config.yaml
n_layer: 12
d_model: 192
n_experts: 40
experts_per_token: 2
d_expert: 160
d_shared_expert: 0
activation: "swiglu"
moe_layers: [0, 1, 2, 3, 4, 5, 6, 7, 8, 9, 10, 11]
router_score: "softmax"
normalize_top_k: false
routed_scale: 4.47
balance_loss: 0.0137
balance_bias: false
init_std_router: 0.0108
lr_router: 0.000355
vocab_size: 21458
norm: "rmsnorm"
norm_eps: 1e-06
tie_embeddings: "early"
optimizer: "soap_variant"
lr: 0.00556
beta1: 0.95
beta2: 0.98
batch_tokens: 65536
seq_len: 1024
train_tokens: 527500000
steps: 8050
dataset: "wikipedia_en"
Below are experts of layer 5 (counted from 0) of a mixture-of-experts language model. Rows are named router (the router's row for the expert), gate (a neuron's input weights, with its number), up (a neuron's input weights, with its number) and show model dimensions 0-95. Each number is 500 + 40 x the weight over its row's rms, rounded and kept within 0 to 999. Numbers have three digits each.
Before each expert's rows: a language model's description of what the expert responds to. This comes from a sample of Wikipedia text that the model never trained on.

# expert 14
Attributive adjectives
router:502472492509447527478487543448492531479496465440506556469501475530537436450533446588445464485494473434561468409542464554521398482454469517531529468513502507473507500511470573514525518515572500463548534492527596453513491489445466532525457540496511485536429486410485467485516510421481556442
gate0:511487464549520468495475511446494552479517529515493479523530457556475485555549527503528517473537487530471422525501521471550497496522533523548519516471513524437483489560555548478435520453528470425560557534540548416536555517572450496477515527523502605545381520441548535461474475474519563514
up0:545579532415494562458535494543570456489454442484418527459510496420480482505578470495549457550524509467507561517495508514449487567534455494468479500469436528544496505430389483525511491501513529585422442497515502495478493476432511512462533443517514489510548513514498536492551501520459458482
gate1:447507469509515477415467475470512568477451495384482427495505442481513453548413522467556517431494459475484484463424542499559439431478421502529470502474516508501523474540530463566510469414522449445439470495466532534544528539484435439468487513499509476509537595543458562484490494506477547459
up1:576474486518463486522503421509464482493533493615495560530494534491521601414518493499559501544542541493483511525520525450459549500542559502436474530496522454513504556519415472463457477614538535536524487540537504506469478523520510557555531507519487519460519381474524456576507515479463436482
gate2:424570435484548491577449490490529545475478487560456509515493553445526551520469493533450567500439495536491449516517483510463499511442533453521464566474514526519535570512457413491439498578489481487503517445544575511423460534494450519459523505469538465543432527362541472503512543514500550441
up2:553470499410494511462551495477471493495510477582498475463445539507487506502531508465466565471453477470514486523548542575472455464582536583526443502465473454449513479479466504539420538513500519558532547477526571534471562515477546550472509490466491448489583444508499552509474553496456597456
gate3:579442531465468542516472495428518553446517469483602479521472537475447529503442472482478547489494500474478535467527448454465511491476455565440482458508535472502533520501507581487523488500445520428507465563468542477410560528449532523485566504488506440492510475485483467490506481450514525467
up3:481503453578538498543477536560512470505450466512481506520508516468486449557494546544459498457534446560521511523413518482477525556469485460506524612530457550402491446477444467520468464475599515500475480433534521495502520521622433452486438437511476467504484526533575537477574545504453419506
gate4:543492540415545455462503525471474507427446494440507493554460570536519452488572512546504542520482454480504452450527461515466520498478524410530455517477458586493566500531497526480535447539594496515498520424467543441589474528528515490482477495553525579493550511467515509418501507417537538472
up4:513489558540449398493529527444450458446455502480551476531512548540505448465498497543529509465449560568452564554536502452537397530436494526489438532560516548468539502481508475513561478477547512496467574489519513503564536474572534539526467532508495574521561549448551519457479458481490480520
gate5:476427500515452492471542568517484484496522499483478517481553466556534404541487442456522484573548475485508548459446502576520505533470495464474515549585500502497459498435481501482517484542547522503456558495515460537570468490486461493543465556517508549455472519488489444547516454510529431496
up5:571529480460493509480519534510499468484481590526519585529481488448509456449515559525495608446524487490476437457547528483496538497567542537499524542520480579464446569530516462503491470503434531418457428456437497501489509430446500517551560515519479488553527459502434466534470528502447563486
gate6:470527518491469530397449460505514499529462537548478445511538510557497403471494491435488471519510529501502513512530446503528525512490533415511551445479452455552526509450498470507466476489491491473551506492534527484438404484449496482526507443473545483464510499427421495500529496489466555514
up6:413502537535481520494542531537522453498486541532436475460567546509472456504435503538502496600602439483506521544558432522624455525482540541512509478501495459454524485476489518438508482504474564481484511497451604425508504442510513448520478509495540509530507467468457525404504547464535442454
gate7:512498497525583503523489523522488501496516494527519573542541472557566478535460580475462473480434501458490438484477455549480475486431559528479436499489466553524529504520535546528470534565496487484538597471473499409480500516490443403494557522487502520498515557487477515468530573480636554469
up7:484522473481476511476532454508515497558520516494488534480561538528465476495541546495533571514573506447545507506556526459521449483534412487512471497562554519514539504429486443540455543527495458497513422535581481531515452520490480505432489474487482512517490405473506501501521533497514495546
gate8:500508456466403576490500491523510501439532503487571437486481508518506482514509514567486478449463525483495530410483472500483479488503566535492454460446583488494513503419489526478497484486528567506454555471519535537504488504527460501472463558518525557553496480454508464463458463477585459456
up8:472449490478496440553509522422506514460525555510502464466433535421470438534504523564480470411509497523450516474619523500568461438468469478472497507455520485450446420506556558489474514511509549421450499421493574553543500471557476486477485532471501498448505503484583441493518453524549508513
gate9:546511433481493527465596480512449529521521403553475474567513499493519460472502499519505450529521410444544452531449429503486438502527504553498456464531530483527530572514532447464457540561539508439542528492519524551502494437470449470468550460452546491512493500505467442489531471448591561556
up9:515462538503506512472483446477490533510547459609518481557463506515460448487553521474537462438499490473583515533532405499519480560522542472510398522452545516534512503484470476452466468502492556513501461466453442531463424530502494496458544483524559498439474470499559483497548518526507527497
gate10:516478499538546546489473500512428480489538504460533504529544476434415485480498441492537488503462530494449487538555547623572497501573502456477568520516530437502430450416541522490508534475470511452444518462486452421442528468502554519434570523504522550454554459532531509420481496521457571510
up10:493546472517518408468497453548463460521518519450409528420523489436485519474515515529450495454552392469480433453533510435441452510463460503507505506440512402520572478557547449519496508545518513518496459517526502510513575501500488505477499445469488447454481516496518466436458473488518470554
gate11:533538528504550585553476494537525535477528465466438507439525563462502461546549489461542427482596418539466546457468483573557513474479522497522567435483516482444444493588537487487546557539520572487496511536503538478488527486512473504497509530438551465487530466507533527541466502462523526446
up11:434542435517485428488502568548529465477436532535561501528517468537484525451447478498463553495441574509470452509532524471512505472507495551444497507459457552474532526432432460544447460527462442450541441502532444524444443515503460515498524476560468576454510577509532471467514523473457480562
gate12:517541492450447428504521496457461531491513527462461571514511548528536505526472503510500499488473461521479550459485534487509524464546554560480545441481571530535484492499470512559442504497464608514476479474513540576471429563494556498541464475523513449484481537397473464461477467528451465485
up12:557509517510440458557455531488445503492493468545492555457486608496461508544472446480497548450445428511554576518479514544462527409507582502513565461505533538522454559500471474574412546566489481512466539500519485552435419552537549488456497552490492457522540539529465498560485489543448426476
gate13:496543475494557531521537513485460560503501497488444486576487543432526505499521478487494469527465507501524442514458510482493531490447487480488609511426423470523529522436507548480473521518416471491509528499547524505535520530423515485507496537511523554494468536502473484454437549500495540449
up13:489411506517411443480431540547507465505559530515537472501475525541467506486475508487503526511430508521537491463583513502513497455511552517487470459535535485502497500527474410491460442475597501499547505531489467476494484457529503505555534499485483492518505513516516524576559462531504485481
gate14:544557483524500497474559489478478500532507516558538567542454542548509421549502527439511434531486523476450420533433481601509454530497494540483464517499538502516468499498432514467488543536512519401478453542501561459505523532547489518441584527547495514446501425480492508530492537517509507470
up14:527543533572474448447503557481476490498480486549471469540523532517518482463475452452484430571472538499503414517494544529500454539492472513479440473455541499529457491495512515451478479557470467520528450531570486582519472519539485459530533434492474494405455460543472448502488546473499485437
gate15:530508485426536601435472560455466523523549466481458519577524479493475505465559478521443492395452490477583476484506510577451443435438441478484496512500500534539511566472550584517430498507412518507505497512527453448539501483496502488469521481488508467480530527549491463585530492479436544516
up15:492478503422547554468515519502448529485464563439490548529609516473501493454565487502462493505547501471514524449470503523525545502497465535510478465445535516562473537453499519514473505495511510543439427506513457507481594519538472485528519486489515473569504501512495446582538526480529600584
gate16:482497416525562539493542459475490432473555521504449453558468558591524546475520532481559479526515453493557441532450497473488510429533524482582490531440528569498548507485485517472455475490461538487424519443528503552564502515533476448546584555485421507531479531489524521561471446484550552468
up16:418477425555501553537501461435486457512527440540516479500483547544446477486473529438473479535565419562552443508409436587470457491526489431532462484460505559522509463462489490482463496487429550491483470472571513513617465471504502506442555492515491521552507482488498443507456495519503497505
gate17:521487521512442468482543544532388477532462450508490527549483534545546549434483583514473530480414464477531438517569487596530468498442522515471526432509459516531493503544510576480461496409553537437505507464469506471491552529515502489555555492480509550478526487489556501490483527479530454554
up17:494592540445580590521404466492596515437530513494519517486488497477454471559446473550529477475525490478501544528466513395485499418555503514509496516496493527503537489435541375488535522586451469528435510535494475550505452472501459498460479577505506523452521511457488492514516491555523507522
gate18:475476510558490461490504501423487497455507458480507472506431464551558519467427460525554446462481492503471467431485473498513474480467497531523429504542521531405434447452507560568556487505545486409556575453495560489452475444414499448544479486513505474474470464549559550452532496510496544500
up18:529435532559477466487495486449497513503475484543540502493428486565505545475486478412539493503482484563469479451540521596520489576449458589475494465446586479473533471564482478525520542501511520449542517474536518541435556449453470479502530512519526500510438459522603466466538440496500563534
gate19:526506545632504471557458519522454553487507446453515540472480430495461509486440487472529482476460494506375511462505549538460398505567547513554468479478472536485511524506427584540500516500537498470536493472561513463527563476474430469435470513500495466517519456511457485444538562436419527548
up19:476575509580517452554532528532481523493495469472481555534513478503450448539404492500494465471510437526390463523488499563452448496508531463512514485516492503477547507450452609553558476486594566418536539498531521477563565519516463492429491501500469449546547535487466484499520591520407542506
gate20:476451460447534470433538522527486543559570531492426520464460547495543552463515433506487462480498499465455516491489520480467453479520475469475481448513511431502610448529467582546556560503477543500518551391510532449547474554471456503521569507531484493481442498442555443488561507435420538462
up20:497541566597531490538542546456529507424433509536548522509527439495507418454475444412492508501529472539517493522454509548483553485544521465517517522510513538489436505553556484508430507463502461508529516524582467594451468485503530512476454522505478478477547467539460557464465431531522496495
gate21:456473539493582520548529522524604469490430516460566528481511487536515440532552569519455534525476523454560495493501456556519422509460486528487545486544531487475523450431498483491550494521567565477598554490499538468471470419488507506504545547548464459569512548443502470520490427489468589483
up21:434486525497552548528509495510614488518450495475554507467482465497535425549564547498467515501497519438549490489482463533511443480457501527496587446554513507488502499433488512538509528496566572454582497495511539445468446352476525507491507515533484453581529520471482494480508460505491559514
gate22:522515431514466431486491521557510492499509581490527488469511493560515476521474540503490432486389403486536516450526438432536494521537487528525440440505487536476514537460474526427466522483539514557599535482528547541528491531438469496500481519534552468489510525485517552462488495535503421448
up22:514517512503492507554531505488501492501570531490462508535426521405470458541525489491501581534531585534522438563451540549494483483484493464460531564496499476500467466539486502480541439470465500478417485480529426489491521472533476468475476489439475532542496450520508510473524516495513484555
gate23:552500436489503520485462444557459484480473477529514447487448486491460526544476510509608563539511468508466534423502482474532454544478571481433572531536559466527522501539599482466535492453545555475496547517530574474567547500517502516452509510517504477459501551509464458538448525508489436443
up23:431505576452478472408531501481515467520476490579451501529457529479531475527545516466452470470484454449451437599490536523451538470483547485517507537458464494513500555522408429476496511533452530529510512487551436536557506495484468502476553532508530503489492483501527545482510443485544514516
gate24:552546517479474520433439475453454526472515488500495497472493478495511510484474484455486534477534467464484543429498430454468511439500556552491521486547502523502523530424450536542475513466503463430563474447501513494533474477518534504397471467483511579536497465481482450508512518476533467567
up24:499506498451520512467489398538502491509493575534482448484546481444534495444517446506436485464502503421523541499448437500460550554495473433548485529423517545430461484542485429569488599547544504520503473568442502482490511540477482486501500477529481543490489427487458471484538474525525469479
gate25:513548514550480592570551473506483533511472500519454483499408449531615496492550481582501550502568471465472507501488489541509453576432439538422517528499463549517532501528496470508476501508497518522459518492518466498521572509448487441505519492533486515531504449479471476477523562426526509467
up25:504439480415485556484495462480496495422535548503533504543434493503504450516558516578533587536482449538450496500517403601464485532556450455524516491476466529485557499424564464494495526534504573533482456447479427541562524518513477482458474441479474602524515554483499483483503482493410503521
gate26:535465542509467583542504542519458557464506427527436551397411474539477465532504494542433551455507504430460496468495560499516440491461491447544450470543481482462475495509560489485484423522568484508526544485471452529480471504451539481523489573527510488438522494467436448518502495550553493479
up26:543541567470499479493554450546486474472488524483521475464468445643449548562462508447489530484557451538510469462495541494537409501507597551560528539543521487456491524552533538458521418453511527457478457479529524451531510484486557513474524473517464573537490472527443482467493497577463501514
gate27:452462501423511489472513590523550492432463486434496473558465535441480475546543505486519523505472551464522435507508475466422522586503554439423454497483430509475455493435518536582502498552511443493494499534519555529533453505527562535503462505480460470494568492483489521485593506499485498497
up27:472437491512558444520558529474500453476500528515477506493487432440582449466533552491452437445524545453492446533515519462541529483561545459527532410490476530517481478445495431498486492538550523475538569474510448555559435479561508545531506472460488458527503481545448527490515489506553509520
gate28:459440461502495493489545390516506502472498510525434540435549496517411546437467549539535553455498531506455460460566561583505429517553464499544531463458467502536517543432495554512502524578456533524509459502516508549527456472549493504477424519471443517534472468487463576556470452501510492537
up28:482430496495460396491527419511510401552464523482434481443467479475525480464501478480533491422492493525488479495510510502525364498570481470445431504489476493483504517489432485478514478534528414500435549512460534493500483539571491504439458436419551472498445432439477467500511540470412516492
gate29:475498539509412525508511531510571465424387555568545509475482527505516497529551473475587515552476537498473565450519575499543478473497545470507556545483523471441538482483554480469512508549620503473495432510515435507512483526572554510551524453566541485482467536450537513530484497549513479475
up29:522493451506553477581515509490474496452453491497454498523480491529455410555531600518506541504536538525501496459470539546533582522431566491464547533465455471426477433484516456489527462501441499497495543501470541440516435555501425481504462412491515516499456501503501467545413535482485443564
gate30:529478493520531447474464523501470573556518513492470518475464527503485459513492427510560481516513473463466444516505444534531525495464523487445523531495547422513421497414528567481485515523491471533448465516565505440509448487506467486444546476518513533493481474423526478526472442435583537467
up30:491511450564516486499484496502495517460420595463417455550435415472473505418523512497481473520477487448502501562455481566490539503472540460493465503517557496483474509412622515495522478490500468410529444466583562405523431493506520459460522514513485534493461510419519523516474475485542547482
gate31:518440470465491550555467509512480453499509510495514447554536509559440568531453503501515502445497503530534557500449525510577452417542540477522473469527420484448494528545511431513503459468546512439496412486523463475540459449585447615439536413470487550503567478455445526502484486431544482515
up31:489573546577456447446497558490517516550490489484489558474490441504608453505518478448436443496561458448468492499455442468496515568497484494471537499494541489515494521468445520489524567467499568497533517445485570494446491507448506398521519547519526448536456473526552526480476520580448512438
gate32:483452433510521498509538498556419527502517519528463548434496467496543512456497483564449493531506485500499555448477423483496490493477454449458488504521505522531517434475483524521494493584547526403514458446518526466502517476455471535451478483447489505505511483416500442488513540489508545436
up32:584531522455460472521462514474528519504485492519585462553471574537481547564506424483467557480529465509525490520483550559492494479515549479543511492458520455504524576511495483529477499482450538566503492522532501535474523478540466435553504557543515464491493545516538518481423495474416492531
gate33:514480560509471574495579529491502491541561495484512555536505474544475545521463484519546445444511475487525571496500456535523542523543515495429549529509490570558529568530460500542546501527572540454501524470591515505512455522530498526521516518483520549557443509444508525459426469449529587510
up33:498516452500520410511494435528493419495533489485501467508528510415567440462535543448501511560506511554507487522456582458471480548476515513487483509485417502462470426520512540509491518485478465482518516518397488464525516463528562483502487527504445461477583474527537468475572554539535469470
gate34:519515485521488518551513424548536548462448436492455488475506430535503371531533505503503526467535483394551484464478524531449510514526557500538550534506502503537485415467553491521499483473539521552550517546510505547457525450511471562522458472489551462427520575512523517485517416471533475544
up34:595482508540579532567470464514507602466537454454557516508528560478456555464440554513491535481485515556482484536505546541533504504471516467434472520401544531501433522557466507497513494501523520546526453540506597506386455495524488486544480482487456515507497509487556496515482521483480454517
gate35:535471487493535486539441484528476521492419472513492482483513542514514472534527487518439541488478466415535469556514448500536477491450512467495493576494537425471479447526486489442455516510508513537490421505466478506482477542456466507460611453540556491523457446404501510493551510483474507576
up35:523495519492504533499473448509497427492459503544497501493580475504511480460505483490489496476515481521521507494545538409530585449486497473499511580543551542535536489518479448476517497494493497493474471490500528516534562522513494585473517490556556502551479455470556425436530473567487507565
gate36:546456486527500546501513536522540538452482564498560549520537527462536428509611565496479509502462523454578509493404440499501500464471516468528480596483553524508482531606518488509591451519478560468460532505530504476475515532452534487474491565494548442505463524456598464465484519487459443549
up36:512450521494600527484510510541554530493511566580513485560513452468539451497526572484514534513469481482548510412442512541433519543457487500508514546486499510508519435518495505473460470463531549510429513591470559493523566548452508441468479519507545479512467470481520403489488509473489447590
gate37:494477536458492500477487579523469413514545466484478536548562530436542496490530505481468440484561551550489482408545510583483439499441431478472522480504540512568529518466492587493578427518444447552468508471430563492561507560479506449460510535479509440491468501443511574445556541474477478491
up37:422522510458556505515458517527493518562502565528543487483481485515582487555548564448427504530531509509480542491536445519503562527525503536580481491495473486559472496498540461450484458490520483508492533476508523536560499511484586568542494480535506453559539516555561459565499504417468538538
gate38:481514445496388432478446478474472532511475473491485504504472526533495511546449457526526458444524506488514465472531470585453473504542443564554535509514520548510490460467498533488479533504553540466553479416474517500502485475450542568526534495471528511540532480460522441468562554459497530426
up38:439540483525509482537483552481511610464512520526456506489463487546491486509531531497524508560390434487465508516544446511522490505449472442431421481472434465516470467531523453468505472494522464494470570512559464540470491512503471513520448507532553521414549510484552495523482483513470487491
gate39:518519504509535470497521505527432531493486456462513472479532494552491455497511519474464536443453498497530527433465437473513443588411461524506525468481515579542543459447457488503440572515516496510596468526500500505524361552481519521458457534531462545434459502485485487456549494519494475464
up39:538550456473521470494529439532470503463480514516468562463510551525520541478565495479479514523491496501479494515498455572491481478521414490486457457485477586582596509560545551504521512488532534451467545529478453527532556521489474501493529464510491496457523492445418501432576475585534539431
gate40:553588472563467509498457508525510487501516523437384457475503513593545511491472487478464474549454534527521567488552526503540498522471493462499554514536472532519452520490456468505499593514487486455493496474582496539448429502510526499472517495470559565509376541468509517555443528528618455501
up40:511510487536503466516469568494510494493491509451381421450627518533493533450484551533444514500486502509501505514533449532501477525516414440418467530497469481497494524495532418609459547541538532442555535510590497580502537572484575486458518522454534569462469530482532506509477491564542510494
gate41:531480416543495498493546535504410485486479482512451437511518492482511508480512436560441539454566541515517479471514537536503463469461572404556569573430510457537442537593462488448457461546574505499494461440464541550538450474507483507544496522468467481477457503486542489463456549514560527487
up41:477461497452533525513549594536484508480551467521489471516487542524501467498533438478490527509529556531520541390558470498476508505463443510475482454511494459516485561438465410534481516548508494508538504525529543466461490520512455497502494549545500503485542576560632519462496507484450543489
gate42:574431494501509525502352477440440494455529447545519518547465454546524504467571478503520541533502529547480459568501536475521465454506503549514522437511501505504487436570515446472519471523547513507452452478509516471530445552505492515570534421573516532504551563411507490546539534526508499503
up42:545444473574502522536478520484507516445509487507529537542538470615459538532528462484471516508500519559435431484546436482516529424474437509577456500542444524532452496513477437433521549525520545466533513546521533531490486516539523439592532504519578482561536505458467469501518509499500532509
gate43:549517482499451522455484510470571499475498456475457435494507417482485482562543478462551543482539518484553558435511423486491418518447540500385472547496507479504508521497469499525527481549532522456508471480483561523493546455548450524521524586570474505510504508543562574539488561529506441527
up43:468568514526444492480456526513543533560470556547512492543556502488505546498530527531420488467511542504468561513420431496523500513452464438485555495491504552458513550479504495432544536459507547441529451463487512536522552455478506447453462504526593398502460607543469506540442561448575450516
gate44:515530499538518488497494550560497512472456509559466539485411560467482477563489465598412480495504480447529517445541528510466505563439427461450454531529547530438449482495563476439550488525581498473475404472469600520448498483445476459499493427504460482477503495516474541516532526499476505409
up44:510452476443493524472482521497492480518439593446478531495444572481454466494492497445451502534509521473482479482484530531465584425507472522530472534522521517533457556500432550453543479508558453501472514546450460453532429548524522493485379521473474524488518481500484497490489478476491464517
gate45:513542514503492531483576510527551446506511522520459513573534550557571534490478547501499522543500524534439542505514511444536420427507572580489571483510528547501468508506512558466496552579546582523559473496565481510531539504476504506449491485430466477483507563486474476480512408519476506519
up45:443530534509490503454420517437431527506524494505568509410480475493428475480460415494469458464493480508520541494481460479520547561472419493512447523464452479526580519543509464458520480487464452496482529579437462489447489487497500516493479485510472543522456483410569562519481529518528530511
gate46:450567508467466492487493522484406483436467523517520533437484482572470515514463476501506436520532475500450485462572526484502435535546520483593605496473502458528524512480453480466502441510547498491462443517496506491572468467477489572552554510493507524499464488492452461498558538498470565481
up46:462490486550441495527458440539484502507463499517506499521511484564474515540419473566542464493481526472454517479502575481466527524526510514514473486491430470494470512455525476483492406485504487440485484528602546553515458476468477452507438538486495473506475535503557527508500531497505531415
gate47:476450544483556503472468445492516565451511491475464538599402462525465533513461523515546445521421513502545484506488505535529522495490545467539478509509520537531575547488507491463422500512518464514540577496492562493510512497447515539454459426555537506536474502414437559460494554498588494474
up47:454507487542535499508483453518494562441508459440461554534371542551468570521499574545511468537429454559540510490506577500493527497502500442533445492464515503479536559468576463519534448491573468503510568456460557489574519504476502560462521461528556494533562516497464514509483547497489506458
gate48:431502453541535462476466508526472514467456463524480494545496485529510511491545482439540498433538566454502477478493485526515513431489543426532483501519535463506492361526584465523500511442529515442475468466484491468541451469456471522523508498435508461502486487517487520447467532447450473439
up48:442538442511475448502533515534529501475522530451491500481453479401547490452518528449445470480434533516467497471517474501481521501445484500562527440584489489507563497478519513488489463492484495530547525524431522460560490488421477547507453511462481532446508526517433554434524506512506468491
gate49:480504517405515463464570485499517520482533539493537441558490482575569479429546496549512542519483493541498498539595444542450472461525396475519470507473504556452482486532527504486539489483453531524458493431500488454526448481510498518501473492501463547495525548460523490505455508464480515479
up49:539457525501423538482539512482466469508528474513505488576562487516471521514440529412477534487485560523541500414463553484534515444509517499508535516531509466556485466473466435526476441467555434444548455542472470555415452493476468458505508470531523563501518495485593527489524469499537508521
gate50:527521400492512488539489469448505491427416485500431494515446534577519532509530484479464505494534580457550457498539547501553512512522484432516493433491469534445436548472575445478506552530504544455519519461485506517477529534442518457558439468548538441478454506433443566475493534485525519459
up50:572524428475510465476519545516479475501484542494524498500464503498531520423501429518446520521519548417530497497505485567493539504537497430517475479539468525479492564556451511476512639550474513449445564449447489544449515541391472436516461509511562438479483520427543565472432551523487559435
gate51:505502528543522489554467533482457463492505524549558482528534493478410560380429438449490508497494506459488485525564516544515446471475467483491472500456511500546486550453433496492480485468492547528516511520466508473502590538473519551515522523487470503530511498490495541454495503521403442505
up51:513531462516521507591468542496468514437490522575483479495493485498448551408491537505523460510494544440566518514527564546494476482420477523435554529488486519586556566490484427494504444487479513554535492530499516471464514488557573520493487504522480533560463536525521580427459514499444510507
gate52:507434532483484534512474561475457507497464523479525457469447497520528534434567522564536537456556455470578475467458533473496505507432517548541529514443555485514474487504524567450456495479529548532451518478547487465538543490526521496517546475558500482499469495540439478492566493472493455536
up52:520549454539545522523493461574554534504560422511466523509541496451448494527420429473464437552508521519473499592497472538462464476569439457484516542511471532489496512445497492587509506498523463470577496465477427548462510466501442534492514475453532516479490544422570481524479490478519494506
gate53:413542471451479498503502544549486473515554556505511583465575499522456505456520448481534474488514511490577467424555487467488454518503558450610554448473470496548537468473490385398494451534525491478511488540493540433499489479553507462505497478458522564535546517485539500478499467555458545470
up53:578510515554491511567498444463523494461442510479528511492493580544524482474541564485585531540519514525407488516475496493573536479431540508485485508471470506499519517548525508475505516481470520499497563509587439512522448504453472425518550590511523494493464510499491493540465406463542520437
gate54:534472471450492537544448531462529482456548521555536545567519457473473417582536526501459445519516558501480471477498548520536465507441476476498526496477524432543514587472615563509475504521527517539552470522526435459470484532478544511557510489542501482510528500525503511504477549527511483509
up54:529434543518520509491530541491496543466461524549468454474458503543486630454473545540502503541519505524475487522517529487464613547450512514413471540548499488428508494533484461507501463550483486447558503466508513572511481475530492464507483482483559549459520541495522530496511467520555486459
gate55:525481493472544527488532469438485495471500527537517520480510492458524481511579511547510517500536521564443481432545519505421529481437459440490486539534500561476540489441481479516489477535484521456519436377485530495559484496470552512494500498550521559546473549482506426497454495374447539518
up55:483546524549431491507444494532463442517501514530511603484390549529565454489445448493531467569415478562496495500522505477444493456460525501463515552538523497541514559532515515454457500515456465540459512492445445500550549512499525545485547491465487521504565451452492510516513525539466524429
gate56:416513535498497503557488503482466546505435541508487494456528516391539593469525456443413479453485509488492515496477485546476485585540495460521492487498532535596504389541587547503475481518498478495460495484474431477592475582560469485574513455510457555461515482484495432515490519509519569478
up56:497505526509558448512529515531530434509532507476472509476525509552502529563429543488486490446527514479485452509498521412543562487495564525506482415483488487487459571419476488518465493510489538489458509525618540424494467501556536462532540496531501468503478516449536470504510467488507440564
gate57:475415547428468449530504506416498531498519514455444534483463510453546469475495459521511378505469494448531546489523563514447541392475489463488559510481516515480547493546479481494527476573512509495559466541545476458512506533515437514514491510482543491519477487473553502540499505486531455477
up57:461460491488516540566547500506539473549484492458405492491445532503461536537481531521534551487524502471587512498454446493538476511502517501502435539477493524462572533491452449450551523586519508455487523541573489569463469476558553514490453627488496573489473507511413533516526495468541493514
gate58:579439437426458566523528500496490549478550516497557557490506490549524516462454439487448480449528496464509524570499448445553497451501495489474499464493561538462479430545529583466496459482554474493561589471483490444527513501537474524542498423554509461523567443494487498467500395479487553514
up58:548460426454461532514530509450507543457469496515566507582465485592455449490512484533488496508473527479531532554533408466536461519500579527487425500471531479469475504566578501455523490552562450458489552446459463443537449506500454553513455482517522526483505475540485527492529487518497473434
gate59:511436476505499519538599508507490501466502486559538504450406486501435490498527541556518464546524468572464525446489434555477483501518475461429546529492461481456483439541499488479537547534564495395486542445459490519473566506486421481551431494497547536521541509502542548431489452431534528500
up59:532468495421466499554585512507460518475508476533541578456498496509457488470495540561511487509430446582505492452475395518458441471527530491499543556478565417480512458524405515504522516555567544487515478469508548453538506529493417495535434516481517508466476463519465564518432464425514537533
gate60:527468473477525546491488502504537578475482521416521515494479489555488509526521491528482538443583480513512534478536512599543505457489532493555552533530431502444516545563504548535532507575544495437451567527487533516500482588495490547514525426525519481547499499497494568448467543452499509473
up60:411490534579471534488520476457533540494579472504492482449443523527507490539626524518461543478536508492518502479498484461495478511496491518525467471548536514471498516517534456532500493568587462484504512521464529506481525506528590495475459432606512476411489481534532496555568452505518613555
gate61:489554509458446537471515490524496521499454546485454498530509533515509516411566511519522494474547541511520560461464508542534401516499583561483536412468609528486523508550429497521484446611506512454503442490566497496544450518456487517440498510519522548466484540538508547443481493505535487461
up61:518436464493473496530486555480510510554554463523541486518507438520435484574416477467540518495453489492518483511523435482491587446522440437562486574518430528510435549533544473490482513436483460513480530500498515486530555504544537513514470475470438488499524466507495465553490497470470452553
gate62:509499501536413520516541521514456507498539483478475520614496515586504433467564449516463450414433548563519511508501563547471436460504585576565496451530496503555472428460484559492577538488539478479499554465523439505413480540453459485497545558480485419472490482504530524494487488604524518387
up62:439415447538401579487542523542497510489557475480433476630433568511466461500549492482462446415440565515544498492497538552493479447493503562569499469478493497555485504480484494535545521502517482519480505423538461435477463535475493467495506583507494444482465469531522482484504558539491542426
gate63:464444460451614503543551476526408526516539493439493565468525464561503441461523501544524499481433440459546509509463514599541477461559505488475476501489454564486434539479519563548511481542492509441531533454508520463516525476456475494562440538520507446500507466447448555476489475465466453476
up63:450552498459589536530546539505521494470572436455467523469532498520487498503504517550483516466461476452570530477512443564499493444481535462452440436533502530489500545528483514591470441651458454486486506476436490500451480522486478494524457534546487521490420461486501519471503481470471512532
gate64:532470458504512529537554527514527466477519546444478473461496506508519547467478428508528480440502492445509468463531555497548449426508484599473516487523469495494585591474501528476530519549577461539514498417467480525419410542486505507504547498524514482525513538419520504474445533407456574480
up64:490506510388491567479508461485505481476550510489472466435532502533481475453521514468520467501465496435486499404510485501495481414504450569390591470499481486530555514491503545523535478462603515504507593470526500470432463557437495482514541487554491511495517477426547525535489455398501559527
gate65:549498502526486508536435484476536523545518490520575518568532507506540400482520479522446447529434480505544486501497527487519501507488530552510444508487481448577497474557483527483489496483580573469479487489498540517502558546556529571524541504522501541469522538467580507482425462442492512537
up65:501458516496438507518396530533555546534476495517568515559523515495460372483497509499502513531442517495555522469476523503516521510448461552554410501520499407506543463540525504440495478553578570482506489470503514462509531545555489535506518504493515524492478517450521501492443462434531542513
gate66:480530538583512465489450410486536513508516495514480586542447469550505570518451454504506437567433540454557525501492496507508494511462432473516575451463474494558551543541486510489498502543498470521481440470419539525520479473508560439539543500526592505496509416506521414422534505468509505415
up66:542495412449482546501536559515568531493499484435435488535528530520471494551523491552545527510550517565482476426559523571544503476550541569448552515480469494405486423504468475506507458464509586539459497509535474491429515478559444549482458484475503486534425549502495512564499509508519520546
gate67:504482547531498504524456523463447493542594604522517548541585491528527481499511541575526513415489525540509427457520568492595573432441573515496490535481514445505475539515530488489505420471547553562465448527479529485512555518496461483508447517450527553523589428482564521506494523465475502512
up67:533531455469512584524519484450527529528546534500501415474531501459515498500492453479504415467605511523458437527484508522526469466451455506488517475453490500504501556473548595444501485480573506451480526492511515520534606515487413448525484472488501532451511546531538563529426532534505490498
gate68:444512553523483508481499473452424503476539474442496521488506507530461450473490544498520554522472530526482411481473529542536474456469529512517540510479447503459519451479425578436551569559516507546415500480476585435535559483536434590587510536508522488466510574514605540522503441445549520516
up68:449509515520605477526463485502506469474506463444522523490552544553598499463504527505451530512520544507527470450484541508523470482559419493467459500470481523523477507437534517523545500391467470580476466531435526513450522524497572464486503488512433499534475460505451471478455477501508541450
gate69:452550541496515466583563482398532530487487479519514506510493507456512508444466488524500569471475558534465488527607509435477464443507466595493465517471553490491580459479506593472514498583533499568509429484517501480538530478525503528435512470582533491537561541468479528500576517440547528476
up69:528404493483483544414457515570497529437528462431570522489543468493544505495581485465447455541514456493475474521480479469455533507529505445488575506510488483524543585481507548472498507515420501453519474484521448457532502534471456449543513469501487521482507501536481465437457546547473510493